python train.py --moe_layers=[0, 2, 4, 6] --vocab_size=8192 --norm_place="pre" --rope_base=100000.0 --lr_mult_o=0.754 --grad_clip=1.0 --seq_len=256
Below are experts of layer 2 (counted from 0) of a mixture-of-experts language model. Rows are named router (the router's row for the expert), gate (a neuron's input weights, with its number), up (a neuron's input weights, with its number), down (a neuron's output weights, with its number) and show model dimensions 0-223. Each number is 128 + 32 x the weight over its row's rms, rounded and kept within 0 to 255.
After each expert's rows: a language model's description of what the expert responds to. This comes from a sample of Wikipedia text that the model never trained on.

# expert 7
router [160  71 154 118 167 108 123 154 192 191 135  93 111 115 163 173 104 137 134  91 100  80 170 146 173 113  96 154 110 135 112 111 117  89 117 101 115 155  71  88 134 177  56 150 168 136 167 129  93 123  69 171 150 143 178 179 109 138  92 143 148  91 149 149 130 167  82 164 159 115 175  85 103 150  94 122 127 129 107 150  90 101  74 190  92 158 126 151  76  92 152 117 102  81 151  99 144  79 129 169 202 115 125 106 104 177 146 101 198 135 110  65 103 134 122 174 152 157  85 113 127 170 139  91 119 121 133 152 137 117 107 145  99 112 113 148  97 154 150 201 183 130 118 105 126 128  89 105 100 157  80 117  96 147  94  94 159  97 146 175 119 150 122 119  86 157  98 141 116 149  58 136 176  95 112 175  93 168 113  94 145 113 112 148 117 110 136 131 148 102 142  89 105 161 111 163 118 140 134 211  27 113  99 108 212 140 119 117 163 149 162 102 111  91 137 134  86 129 129 127  99 138 153  91]
gate0 [136 131 128 108 190  96 145 129 105 197  87 121  94 153 166 132 128 179 209 131 118 145 133 173 184 123 127 196 119 130 137 128  76 100 124 117  93 154  96 144 150 175  68 136 134 110  85 193  88 189 125 121 104 138 197 207 136  96 127  94  68  75 122 130  84 113 121 169 131 118 160 134  82 166  88 153 143 103 120 135 102 148 106 167 150 113 153 140  96 117 188 165 116  82 114  66 115  95 102 204 233 108 104 106 146 110  63 133 168 105 126 118  98 121 109 152 187 174 119 131 166 162 144 117 119 104  71 134  65 110 111 204 150 142 111 169 121 105 101 178 147 104 108 101 171 146 154 144 107 140 105 152  70  99 109 175 141 107 148 124  99 155 148 154  99 161 121  85 148  95 156 122 155 147  87 173 157 190 151 129 102 150 139 144 145 117 129 127 144 129  88 131 131 118  61 114  88 139 121 192  87 171 129 139 169 124 148 114 134 149 100 129 129 109 165 133  89 138 145 120 134 175 140 132]
up0 [ 80  96  94 127 110 124 122 114  97  97 171 109 189 114 122 131 156 124  81 119 162 159 119 167  76 166 158  95 145 114 221 139 137 113 145 150 145  96 129 122 113 117 173 145 141 174 134 123 133 132 134 134 146  87  67  73 124 117 140 175 176 184  99 176 179 122 130 116 160 129 165 147 169 126  87 172 144 136 160 145 123 138 143 108 155 170 140 115  95 135  99 123 155 139 132 152 135 195 126  85  64 142  91  85 108 122 164 137  71 134 116 157 163 158 191 110  75  80 148 118 134 121 139 104  74 136 125  88 140 112 156  86  44 140 139 121 114 206 151  71  78 133 124 112 121  92  69 160 136  59 175 122 180 169 151 119 133 128  94 112 164 128 131 139 120 163 119 133 151  96 125 135 150 135 215  99 156  79 124 105  96 122 138 123  96  90 133 123 171 170 183 126 117 144 163 115  86 142  91  60 236 126  65 131  83 115 118  93 141  97 134 137 138  80  83 140 149  81 146 110 141 109 169 135]
down0 [102 146  78 109 127 159 130  71  74 110  66 161 133 166 198 133  50 135 116 126 202 130 167 108 117 123 104 152 124 154 200 120 134 150  98 164 109 202 145 171 123  79 106 128 118  84  98 117 104 170  97 168 112 176 126 150 122 106 153 102 123 144 117 144  95 109  97 131 129 147 178 150 137 111 125 152  97 130  81  88 130 129 153  95 134  61 134 159 139 155 154 118  91 118 106 100 108 141 134 152 134 196 178 164 139 137 105 135 121 118 194 107 159 109 121 125  85 166 180 130 133 104 132 139 172 110  83 161 101 132  64  50 189 153 118 131 131  59 146 184 163 125 132 143 132 182 114 117 125 145  83 119 170 161 125 169 118 118 187  92 152 101  70 118 169 131 106 102 104 121 149 123 102 134  60 168 123 152 112 121 138 154 176 110 146 139 165 115 132  85  91  60 120 181 103  69 138 189 207 136 161 104 165  81 176 180 140 117 118 106 117 166 126 153  96  88  80 141 158 126 109 116 120 122]
It responds to: Names, codes, non-Latin text. Name pieces, country codes and institution words in sports tables and lists, plus foreign-script text, e.g. USA, ITA, Brigade, Orchestra.

# expert 22
router [110 104 151 111 137  97 167 138 101 123 120 141 116  96 115  98 146 134 139 124 136 103 165 149 161 117 125 148 132 129 134 135  43 124 139 140  68 148 154 144 107 133 166  97 124  83 159 135 170 150 197 146 159 159 124 164 144 189 207 174 125  98 212 206 129 110 140 174 157  83 200 110  83 145  78 148 113 142 115 122  72 112 116 160 190 130 110 140 147  96 113 178  93 137  85 156 139 143  72 119  62 161 162 155 157 110  20 109 132 129 191  90 114  88 168  95 149 176 150 150 132  80 119 128 151 131 129 143 110 154  62 139  68  71 135 101  67 118 133 160 138 154 115 146 107 114 105 143 110 161 126  98 212 105 140 119 145 155 157  74 109 117 103 106 121 141 123 162  97 102 145 132  47 178 130  93 190 164 135 129 160 139 113  95 183 103 135 102 124 123  88  83 125 135  78 103 114 123 114 118 138 102 169 205 106 142 150 120 136 149 132 126 137 139  96 128 121 108  90 123 123 132 156 181]
gate0 [144 113 205 115 161 117 124 195 132  99  82 120 121 137  99 103 137 152 153 168 141 149 120 140 159 112 121 103 113 107 177 120 154 134 133 115 112 119 147 143 108 162 147 149  91 158 167 113 119 140 171 154 102 133 179 132 143 123 213  84 112 152 166 151 166 124 142 178 187 142 138 150  60 108  97 113 162 167  78 160  79 115 134 127 138 128 174 101 122 125 121 135  77 164 142  98 179 156 132 138 165 157 156  68 148 135  52  78  98 118 166 112 148 105 144  89 214 143 202 170  80  96 145 123 101  79 145 141 130  94  98 131 127 139 134  76 134  79 133  51  74 109 114 124 163 115  87  82 182 126 134 167 151 165 123 105 158  99 165 106 148  99 174 124 100 138 131 104 159  73 113  95  73 102 105 156 151 127  83 117 141 146  45  79 156 145  97 119 148 155 153 118 112 137  64 108 133 156 116  78 115 103  94 132 159  95 135 133 118 202 199 115 160 135 130 128 103 180 146 169  89 124  91  77]
up0 [115 142  76 118 128 135 164 116 124  85  93 145 159 171  75  93  87  93  94 137 167 106 117  97 180 140 127 124 149  97 153 140 162 139  84  87  57 103  53 126  79 150 162 100 125 100 171  98 119 114 105 146 132  85  97 115 136 147 211 114 139 161 143 121 179 113 123 147 166 156 181 126  83 133 120  85 117 129  99 164  73 107 136  99 206  92 166  78  88 122 160 164 162 165 145 106 121  72 129 189 122 156 168  78 155 135 121 133 118 143 162  81 149 159 123  89 117 113 179 113 118 151  92 106 147 100 114 163 175 127  87 209 144 126 150  90 135 117 131  92  71  90 141 139 142 143  57  96 154 127 131 113 150 141 176 114 119 100 122  80 124 110 130 111 124 163 193  97 130 155 172 166 156 119 104 188 243  72  68  63 184 191  97 103 125 126 145  91 147 144 129 131 118 127 119 151 124 117 109  94  93 140 121 152 162 152 108 122 135 119 192 114 140 120 126  89 128 138 101 115 147 115 139  97]
down0 [171 160 109 106 140  81  88 107 105 165 162 136 154 115 143 167 110 128 136  83 126 146 113 130 147 131 111 193  58 106 165 130 136 151 176 124 109 121  54 159 131 153  98 118  78 116 149 114 120 121 122 114  51 140 128 159  96 145 153 148 127 159  83 132 126 103  97 131 163 151 102  73 108 160 101 119 141 152  79 140 141  39 153 160 108 102  58 138 124 115 168 163 116 155 134 152 163 170  79 149 145 121  84  91 110 163  87 166 110 148  93  65 179  94 218  26 155 150 157  95  82 149 116 170 122 122 112 128  86 168 110 144  93 120 145 163 163 119 171 116 140 149 186  82 130 176 167 112 113 172 136 130  92 117 120  73 170 118 117 133 176 169 193 172 146 144 160  82 114 117 153 105 124 145 136 154 133 109 139 116 120  83 136 114 120 164 160 123  67 109 173 129 122 135 129  95 120 117 117 134 142 135  85  79  80 130 101  84 160 101  90 115 135 108 220 137  67 156 139 151 147 160  90 176]
It responds to: Surname and place endings. Final pieces of surnames and place names such as shire, burg, berg, town, nt, st, as in Budapest, New York, Copeland.

# expert 26
router [108 126 110 114 151 200 131 112 185 193 139 141 104 125 165 157 138 145 125 139 101  98 184 137 148 167 212 173 107  95  66 163 173 129  89 137 107 113 162 154 104 147 147 166 161 116 119 113 161 123 141 136 127 128 132 125 160 139  67 176 157 112 126 145  63 153 149 155 143 135 124  53 111 120 144 162  68 115  75 142 115 143 152 156 151 159  55 140 150 139 158 114  85 105 133  46  66  97 180 178 119 101 112 153 134 127 130  76 156 146  98  94 226 112  81 115 138 138 127 146  70 177 160 133 135 186  96 145  91 174 124 119 152 143 127  94  93 159 128 130 174  61 115 155  59 140 156 165 107 100  74 163 131  87 158 117 143 170 114 129 118 123 125 139 162 142  94 103 101 167 146 141 124 192 102 145  67 141 143 148 188 112 102 150 115 147  95 144 172  98  98 187 145 144 109 122 166  94 149 119 155 140 137 103 174 167  82 109 113 134 131 109 174 173 110 164  85 126 160 180 132 113 125 130]
gate0 [104 123 157 130 151 152 124  94 148 129 107  94 125 181 135 128  95 140 164 131 132 125 132  97  85 117 176 107 171 143 107 125  68 148 116 133  90 128 201 155  88 144  94  86 189  81  93 138  72 151 161 167  68 131 135  89 140 160 101 143 121  93 174 111 152  87 168 130 183 109 125 167 140 105 113 171 116 132 126  98 119 145 153 180 193 168 115 156 153 118 156 206 103 114 125 115 106 124 105 171 190 110 161 118 131 105 127 162 187  74  69 181 148 138 124  95 163  83 105 179 177 124 131 104  53 159 109 116  91 149 135 137 143 102 126 126 129 118 143  50 110  84  82  84 140 136  98 129 164 120  96  93 149  97 125 153 144 145 112 117 133 135  76 114  95 132  41 177 123 121 168  98 166 126 134 146 105 199 128 138 118 127 122 159 133 123 105 141 145 139  73 158 158  92  97 114 104  64 122 129 176 205 177 176 102 153 118 175 119  48 110 127 151 126 112 140  79 134 175 159 183 168 145 142]
up0 [156 127 129 113 100 153 127 139  91 115 141 148 157 121 158 166 175 100 122 156 127 160 138 160 153 160  81 102  54 108 145 151 178 115 152  78 167 128  89 101 163 118 113 153  73 175 138 102 182  86  72  60 199 113  96 132 135  99 173 125 100 165  84 130 127 157 102 104  85 116  89 103 120 139 166  84 136 138 150 139 171 124 105  84  83  79 165 143  97 122  95 110 150 196 158 135 173 134 152  98  57 130  62 129 129 143 125 140  99 188 171  62 111 108 149 157  85 193 172  90  99 129  95 141 170 103 151  88 151 119 118  94 105 125 136 146 122 149 124 176 146 158 195 163 104 107  95 113 106  85 146 153 141 128  80 109 134  94 125 115 127 153 171 144 127 158 196 130 145 133  90 159  87  97 115 113 155  61 138 115 107 151 109 120 165 112 143 158  96 124 161 109 110 144 117 140 111 163 169 142 107  68 113  94 181  87 162 107 127 204 120 115 128 158 111 169 195 135  74 155  67 133  94  72]
down0 [139  60 159  78 127  81 108 149 119 116 105 166  98 148  94 146  76 112 103 114 117 164 143 163 164 142 122  93  90 157 117 147 128  96 139 119 142 178 150 215 174 103  98 133 155 161 171 144 145 170 141 142 134 183 144 138  96  88 113  50  70 108 152  78 118  98 148  83 142  90 108  97 127 139 112  76 117 144 132 115 146 161 151 108 102 143  83 182 149 147  94 123 130 159 122  79  61 114 135 116 144 151  71 147  88 140 127 105 112  60 191 147 104 152  96 154 133 108 133  79 167 108 150 205 166 120 131 144 185  91 107 104 177 148 118 160 119 145 105 172 123 103 157  94 103  99  89 135 161 123  94 101  92 145  97 153  95  80 132  82 117  87 174 207 146 156 190 127 150 218 146 135 129 129 158  99 107  57 142 139 151 143 146 112 174 150 142 119 145 155 121 130 121 137 112 191 159 155 109  76 103 152 146  68 103 140 121 218 186 120 117 163 154 145 178 104 123 157 141 133 137 112 128 126]
It responds to: Coordinate symbols. Degree, minute and second marks and the slash in geographic coordinates, plus scattered word pieces like parent-hes-es, punc-hes, settlement.

# expert 47
router [110 118  82 115 179 104 149 105  64 135 165 125 123 107 172  85  86 107 215 163 147 144 135 121 105 196  93  93 115 193 126 134  70 122 152  77 147 116  77  72 185 105 145  87 118 178  94 133 115 123  85 111 126 137 124 138 137 156 176  63  84 169 144 139  88  84 112 129 112  85 110 117 159 175  69 136 154 103 158 118 158 117 103 174 176 130 102 147 108 181  90 119 107 115 138 130 126 112 163 167 106 158  64 104 170 134 134 136 100 155 116 164 167 126 114 157 140 126 110 105  64  82 118 127 122  57 150  79  73 134 129 111 179 165 142 117 149 119 163 111 115  63  83  86 116  67 133 104 163  53 146 140 127 172 130  99  71 113 115 161 136 139 157 147 106 161 125 132 162 157 174 116  93 132 135  89  77 155 133 160 113 118  75 143 101 116 128 114  92 107 124 127 150  94 116  50 105 138 114 179 127 109 131  92  64  88 180 111 151 114  92 144 170 118 129 163 179 137 126  76 135 144 173 154]
gate0 [134 118 106 162 126 117 132  67 119 103  96 144  87 193  75 168 106 101 121 161 115  90 136 118 102 185 156 114 129 171 184 142 137 117 162 124 159 182 172 110  75  91 101 143 106 153 165 117 140 149 132 134 211 136 128 158 100  84 141 136 129 148 142 136  91 153 171  85 100  85 115 181 105 149  40 132 173 158 120 145 151  94 136 146  96  71 173 105  35 168 132 119 116 129 137  95 179 144 154 104 153 127 142 112 129 114 119 144  66 135 125 203 128 106 140 175 149 122 131 154 151 152 121 119 157 131 117 172 163 149  96 142 233 195  85 160 127 191 128 165 135 123 144 151 157 158  73 135  82 118 143 147 173 143 155 134 142  89 168 163 152 120 118 174 103 113 159  84 138 117 154  94 148 104  97  87 146 124 155 112  95 169 152  96 117 159 136 116 142 155 111 159 155 156  39 152  93  71  84 141 138 153 143  96  80 165 147 136  93 139 115 146 119 142 128 156 108 112 137 108 179  68 153 200]
up0 [ 87 104 149  86 127 127 102 171 145  76 131 124 117 146 162 101 179 123 160 119 118 146 145 179  91 102  85 120 102  91 104 145 175 159  75 122  91  89 115 142 177 157 137 182 133  76  80 141 123 129 112 122  81  97 159 107 105 124 107 114 145 183  98 123 104  66 134 119 135 191 147  99  63 111 164 157 134 130  84 128 144 117 128 140  62 160 116 155 158 120 146 116 107 186 128 108 106 124  50 140 129 177 151 143 143 138 121 122 188  54  90  79  45  94 114 105 128 138 111 113  85  98 132 188  91 167 103 109  54  90 165 105  72  68 164 115 165  93 127 152 120 133  65  97 112 121 166 102 119 127 128  90  88 112 133  97 122 120 103 145  93 116 157  68 118 101  97 153 119 162  85 119 178 134 174 108 151 143 134 113 150 141  89 186  97  97 107 208  94 110 157 106 126 134 131 126 127 199 146 135 118 144 137 152 198  97 143  95 141 132 162  62 131  87 134 154 193 144 134 144  68 128 129  96]
down0 [ 95 117 147  72 126 152 115 135 147 176 157 157 143 147  76 155 175  78 122 107 127  78 102  61 176 114 174 132 160  80 108 115 121 107 112  73 112  95 122 129 123 103 134  94  88 118 206 123 162 139 152 180 156  55  93 110  87 169 131 115  95  78 148  95 190 162 122 142  76 124 102 134 123 138 153 176 126 102  92 134  96 129 129  95 112 176 141 103 153 144 106 136  47 158 183 105 173 118 153 145  82 143  72 140 143  94  99 157 159 180 112 112 115 108 143 100 121 122  95 114 132 135 113 153 120  93  98 127 118 125 119 157  83  76 133 112 124 112 135 149 148 125 112 113 137  77 101 116 105  93 167 174 149 132 144 149 115 118 151  53 158 112 143 127 110 136 130 159 100 123  92 121  66  80 126 130 196  81 125 210 142  89 116 147 138 164 149 177 169 189 117 103 160 114 127 103 141 119 214 129 194 196 154 138 102 191 137 126 137 151  63 123 120 102 146  88 142 181 123 176 186 132 115 183]
It responds to: Narrative verbs and ordinals. Past participles, verbs and ordinals in biographical prose, such as first, included, used, made, such as, written.

# expert 62
router [ 80  97  88 119 118 151 131  93 131 105 144 143 119  91 150  99 187  91 132 113 137  44 140 191 115 165 139 179 125 130 128 136 141 150 107 117 175 148  84 119 137 110 155  92 158 120 140 110 145 111  62 193  85 101 144 167 110  58 152 140 133 142 118 122 107 118 170 147  92 105 134 122 132 128  82 123  97  85 116 127 128  79 100 177 107 135 109 106 165 103  91 144 159 111  92  61 133 145 176 121 124 165 178 145 162 125 126 127 157 156 150 168 106 134  82 118  93  84 102 112  85  82 158 114 114 117 125  87 112 212 124  97 153 128 128  88 161  66 161  86 181 132 164 124  97 103  66  81  76  86 160  89  69 100 163  72 132 153 130 151 111 108  94  75 159  99 123  86  91  74 121  85 145 142 107 174  92 139 108  90 176 139 111 160  92 110  79 151 211  81 152 104  90 141 160  96 174  99 183 141  62 115 114 111 168 137 154  93 131 122 157  96  94 158 152 154 120 170 147 149 156 169 137 155]
gate0 [138 119 114 122  98 107 131 152 158  95  88  61 122 214 137 144 130 133 163 163 187 110 100 137 103 191 114 122 135 107 178 151 148 130 152 104 129  57 104 178 119 150 133 101 115  94 154 163 124 147 127 142 125 109 117  97 137 126 121 158  99 120  87 152  99 111 111  93 154 144  91 159 153  87 104 157  65 170 119 163 122 108 131 130 137 140 162 135 177 183 201 166 146 181 180  85 149 127 116  80 136 199 171 110  98  92  86 100  92 100 145 126 126 121 104 106 112 105 184 104 131 157 129 119 152 104 104 104  63 126  77 126 112 114 109 100 113 147 105 133 134  63 123 109 119 121 106 148 106 133 130 127 196 116 102 107 109 113  49 197  99  77  73 108 133 165  85 141 177  71 161 105 144 176 147  58 165  61 112  86 102 145  77 100 136 109 136  89 102 110 160 136 135 115 110 208 136 102 159 166 127 133 146 143 156  76 144 140  15 123 167 102 129  76 117 144 138 137 146 143  87 129 155 120]
up0 [124 112 127 157 129 167 128 109 159 134 114  71  97 131 166 115 125 182 181 146  94 141  99 107  84 143 101  55 127 114 130 158 142 135 141  88 124 120 125 207 119 101 172 108  74 198 146 113  89 123 112 107  65 177 129 122 104  85 162 120  78  83 121 122 105  72 149 125 146  86 126 141  94 152 194  67 104 134 166 136 135 199 129  67  77 111 125 146 149 158 125  46 140 190 112 132 112 130 126  79 147 115 177 122  96 166 101 177 122 114 100 154 116 205 155  93 145 115 157 188 108 176 144 217 166 132 117  42 111 133 114 137 186 119 147 127  98 109 123 115 170 108 172  92 128  18 115  86 113 110 114 150 152 148  88 131 108 124 123 116 145 121 122 170 103 125 128 115 122  53 146 125 142 131  94  89 119 121 119 169 112 156 118 162 166 138 115 145 135 124 127 129  90 135  88 182 121 101 161 153 112 137 127 126 187 123  97 150 154 108 198  90 176 168 126  96 146 116 116 126 153 148 161 131]
down0 [131 126 193 128 107 124 151 142 124 101 155 114 118 121 149  83 137  99  52 163 184  47 155 113 188 141 135 139  88 128 116 201 128 114  74  91 107 115 123 183 144 146 120  97 182 103 169  43 139 139 125  88 116 196 134  83  97 109 106 146 124 111 123 117 139  95 139  87  98 133 152 103  96 119  87 135 154 113 124 153 162 111  91 141 121 111 133 121 143 168 125 121 132 144 116 125 162 156 138  67 123  74 133 133 165 180 125 160 163 133 187 147  80 146 158 102 110  79 170  66 102 133 143 151 185 126  71 135 155 113 140 135 166 125 189 107  81 174 150 159 174 120 154 108  41 116  95 114 122 168 132 169 127 134 150 192 151 167 167 125 139 119  74 119  94 149  91 173 132 148 113 127  58 121 182 128 115 131 124  86 115 145 132 161 167 134 163  86 151 165 139 188 146 122  94 127 165 124 160 172 114 180 176 155 166 160 113 109 149  66 206 185 130 138 153 117 114 113 117 149  66 157 105 141]
It responds to: Latin-style word prefixes. Word-initial prefixes after articles or verbs, mostly per, inter, res, pro, comp, ad, as in per capita, per day.

# expert 1
router [176 114 112 140 174  92 115 162  74  95 122 155 171 125  69 112 134 140 100 111 148 125 131 122 159 111 112 142  98  59 135 119  60  87  95 145 106 117 132 117  74 103 141 117 152 100 153 135 140 143 183  96 169 138 143 164 134 172 124 163 114 100 133 166 155 111 147 162 145 148 189 114  85 153  84 112 153 126 126 198 124  90 116 144 179 134 132  86 130 120 183 225  91  80 115  88 172 196 126  79  82 166 100 144 171 125  48 140 149  95 211  89 140 142 175 144 139 176  67 135  93 122 144 132 187 110  59 160 198  94 102 135 102 139 156 157 146 149 140  72  91 181 132 155 106  75 129 183 146  71 118  82 165 123 136 127 135 102 156  81 156 106 115  86 142 157 110 138 122 155 128  75 100 107 106 110 169 121 123  85 149 140 121 123 109  70 122 119 141  99 147 122 112 137  88 164 108  92  72 146 118  99 112 170 146 145  97 170 152 112 112 170 160 136 113 174  86 111 105 127 132 153 128 172]
gate1 [125 130 143 194 171 141 130 128 135 119  75 132 152 177  89 141  90  48 105 159 148  62  99 121 178 133 154 152 204  90 120 167 141 142 180  85 100 115 147 138 130 103 119 113 120 117 127 168 130 179 117 105 149 120 150 166 149 119 150 138 106 115 166 173 163 123 102 130 156 184 105 133 148 112 192 124 180  95  99  83 131 156 111 154 138 126 185 104 143 189 147 171 129 129 143  52  76 188 135 103 123 122 141 134 151 130 127 145 171  95 160  99 138 107 120 132 187 169 108 116 102 102 120 122 122 147  64 122 120 103 125 168 141 103 154 162 103 137 118 123 141  82 167 113 103 121  89  57 189 123 138 133 232 166 185 156 164 100 127 122 104  60 143 104  89 106 148  76 164 117 168 151 116 111 114  88 108 158  96 103 129 112 130 148  89 179 126 151 148 165  90 116 112 126  96 161  99  95  91 100 111 122 160 160 107 152 226 129 126  68 201 138 140 133 157 153 110 212 107 138 126 104 134 119]
up1 [147  89 129 151 144 150 153 142 116  94 123 176 177 184 111 176 131 111 165 132 143  79 129  85 149 160 142 112 131  75 115 170 138 118 148 134  70 146 148 116 145 144 109 119 123 114 173 110 184 175 168 114 161  90 100 132 126 143 114 127  82 143 215 136 210 110 144 119 129 118 108 157 127 175 128 142 164 143  51 106 128 191 100 169 173 147 119 147 118 150 177 153 175 126 155 104 125 163 141  77 111 156 105 128 138 136  68 122 211  62 167  92 103 104  82  96 142 149 112 172 132  63 188 120  93 151  64 143 161 127 207 215 138 108 143 121 156 190 145  72 112 112 132 117 135  92 108 122 135 144  97 125 174 178 167 127 168 113 186 138 158 107 136  73  86 115  90 127 131 155 149 120 132 112 149  86 127 156 132 109 133 116  84 110 119 142 116 120 133 155 109  79 115 109 125 180 120  72 102  97  89  73 187 118 134  92 161 154 164 119 136 122 111 129 133  78  82 173 131 133 155  55 135 124]
down1 [122 124 119 125 189 138  89  61 128 140 114 173 125 145 134 160 128 102  76 148  96  84 110 102  81 132 143 157  98 112  71 183 100 164 133 100  94 169 129 150 179 182  78 133 110 150 137 163 126 171 112 147 102 121 157 142 115 177 136  78 120 105 107 184 156 117 158 153 109 124  87 145 144 143 173  84 147 164 135 131 136 140 147 115  48 142 125 136 104  86 123 162 165 185 170  76 109  63 139 147 180 109 129 123  97  99 101  90 105 143  64 119 141  99 127  55 111 196  74 105  52 114 129 131  60 147  97 125 109 133 126 125  92  82 149 122 184 120 148 118 138 144 194  89 140 124 138 126 170 112 112 147 142 114 154 178 180 179 122 148 171 142 112 147 159 171 185 122 101 117 169 136 125 169 191  60 104 144  77  95 181 115 163  71  91 158  57 152 127 102 112 145 134  94 116  78 134  96 145 116 112 117 110 146 116 122 182 185 133 104 168 113 138 152  94 101 137 124 107 130 112 148  62 144]
It responds to: Adjective-forming suffixes. Word-final suffix pieces forming adjectives or names, such as -al, -tic, -ical, -ian, -ular, as in Diplomatic, Australian, Ecumenical.

# expert 48
router [146 108 184 115 152  53  72 133 152 147 170 173 163 131 164 141  84  49 143  85 128 135 118 115 169 107  85 177 108 113 128 114 154 103 115 185  94 133 128 147 115 142 130 130 153 172 103  90 154 100 109  94 112  88 131 161  73 112  86 112 117 115 113  67 106 178  76 153 123 103 116 163  83  92 106 128 118 144  89 154 135  89 138 104 165 158 106 138  51  95 132 177 125 103 129  86 117 117 189 124 116 168 115 140 135 160 146 145 113 114 130 109 201 154 122 132 133 119  96 216  93 163 121 138 170 113 153 166 156 171 122 150  77 131 137 110 182 150 167 122 180 118  81 153 129  90  95 167 161 125  93  92 131 160 121  81 128 139 129 113 133 116  69  98 119  49  68 148  78  79  88 126  90 105 108 130 144  98 173 166 172 159 117 123 124 109 184 148 200 103 166 174 116 158 116 170 121 109 153  86 107 127 116 123 101 144  72 105 157 153 121 200 166 180 139 106  63 124 155 122 125 123 168 103]
gate0 [159  86 109  27 134 171  77 163 154 140 149 136 109 151 123 184 194  89 119 115 160 212 131 134 127  58 112 111 126 148 118 158 125 126 170  94  99 104 119 102 106  83 134 163 146 140 107  67  94 106 107 134 109  94 108  47 159 162  84 160 133 137 119 162 125 125  94  81 125 117  43 111 134 133  81 129 157 179 129 152 130 143  96 140 143 110 118 162 157 108 147 134 129 136 101  57  98 167 145 163 175 160 150 151 150 103 167 132  86 114 123 114 127 104 100 149 111 163 109 177 114 110  69 148  66 126 148  78  84 136 121  81 114 158 107 222 168 104 144 113 128  91 138 128 121  98 123  78 128 101  78 108 116 161 107 145 128 139 108 160 137 115 121  92 133 154 124 148 114  96 137  81 135 137  92 117  67 153 102 109 190 120  88 179 109 114  71  46 178 128 149 124 126 122 151  89 125 127 183 209 143 109 110 154 112 101  79 155 115 132  90 137 137 130 125 110 133  99 184 159 178  71  99 127]
up0 [104 159 125 141  80 149 136 138  70 203 152 114 152 111 124 129  74 101  69 150 109 126 154 129 122 162 125 111 122 154  90 103 126 152 143 136 128 120 136 193 119 162 116 140 175  91 130 160 106 125 130  65 162 157 143 158  76  87 113  95 148  68 185 104 115 126 119 167 148 129 168 120 126 130 178 206 112  75 183 133 147 114 161  96 139  95 107 109 142 110 123 153 112 170 107 138 189 103 118 153 100  72 107 122  98 144 153 113 213 200 171 138 158 180 140 141 170  88 153  44 125 176 108 125 117 176  97 132 131 103 105 176 172 114 139 104 109 154  93 183  73 165 177 125 126 110 130 161 168 101 147 116 113  57 143 157  81 146 124 131  90 143  74 165 105 140 143 166 131 130 138 185 152 111 117 125 166  60 132 110 104 158 143  95 155 159 186 127 106 146 119 159 152 125  95 151 142  94  79 149 154  96 104 170 131 131 107 112 155 149 120 216  94 130 132 144 171 119 162  84  71 132 170 184]
down0 [115 156  94 104 109  92 119 149  87 105 184 147 118 162 137 148 139  94 171 148 151 113 107  98 133 107 148 130 112  73 113 109 140 113  79 116 113 117 144 138  63 113 125 106 153 169 140 116 116 163 168 161 165  62 195 102 133 113 103 110 147 125 159 186 114 149 135 118 107 178 146 161 122  81 104 203 127 118 111 107 186 131 121 146 199  45 110 158 113  93 103 148 130  45 161 126 103  51 128 150 127 143 123 141 128 125 139 177  97 105 104 116 152 105  83  72 159 105 158 147 131  86 140  75 120 134 117 188 133 123  43 112 113 130  98  80  81 176 131 181 124 110 135 165  91  95 140 114 217 139 199 110 220 150 144 143 135 116  72 138  60 126 143 159  70 115 100 151 109 100 111 167 121 137 154  67 109 180 108 113 117 121 101 171 116 165 139 149 156 162 151 126 129 145 110 150 142 121 151 137 127 144 169 158  67 132 146 152 151 145  93 188 122 121 176 113 147 194  96  98 135 105 144 146]
It responds to: Scholarly word pieces. Inner pieces of learned and technical words, such as eco-s-ystem, the-ology, Met-ho-dist, -ology, -ics, plus research, data, Science.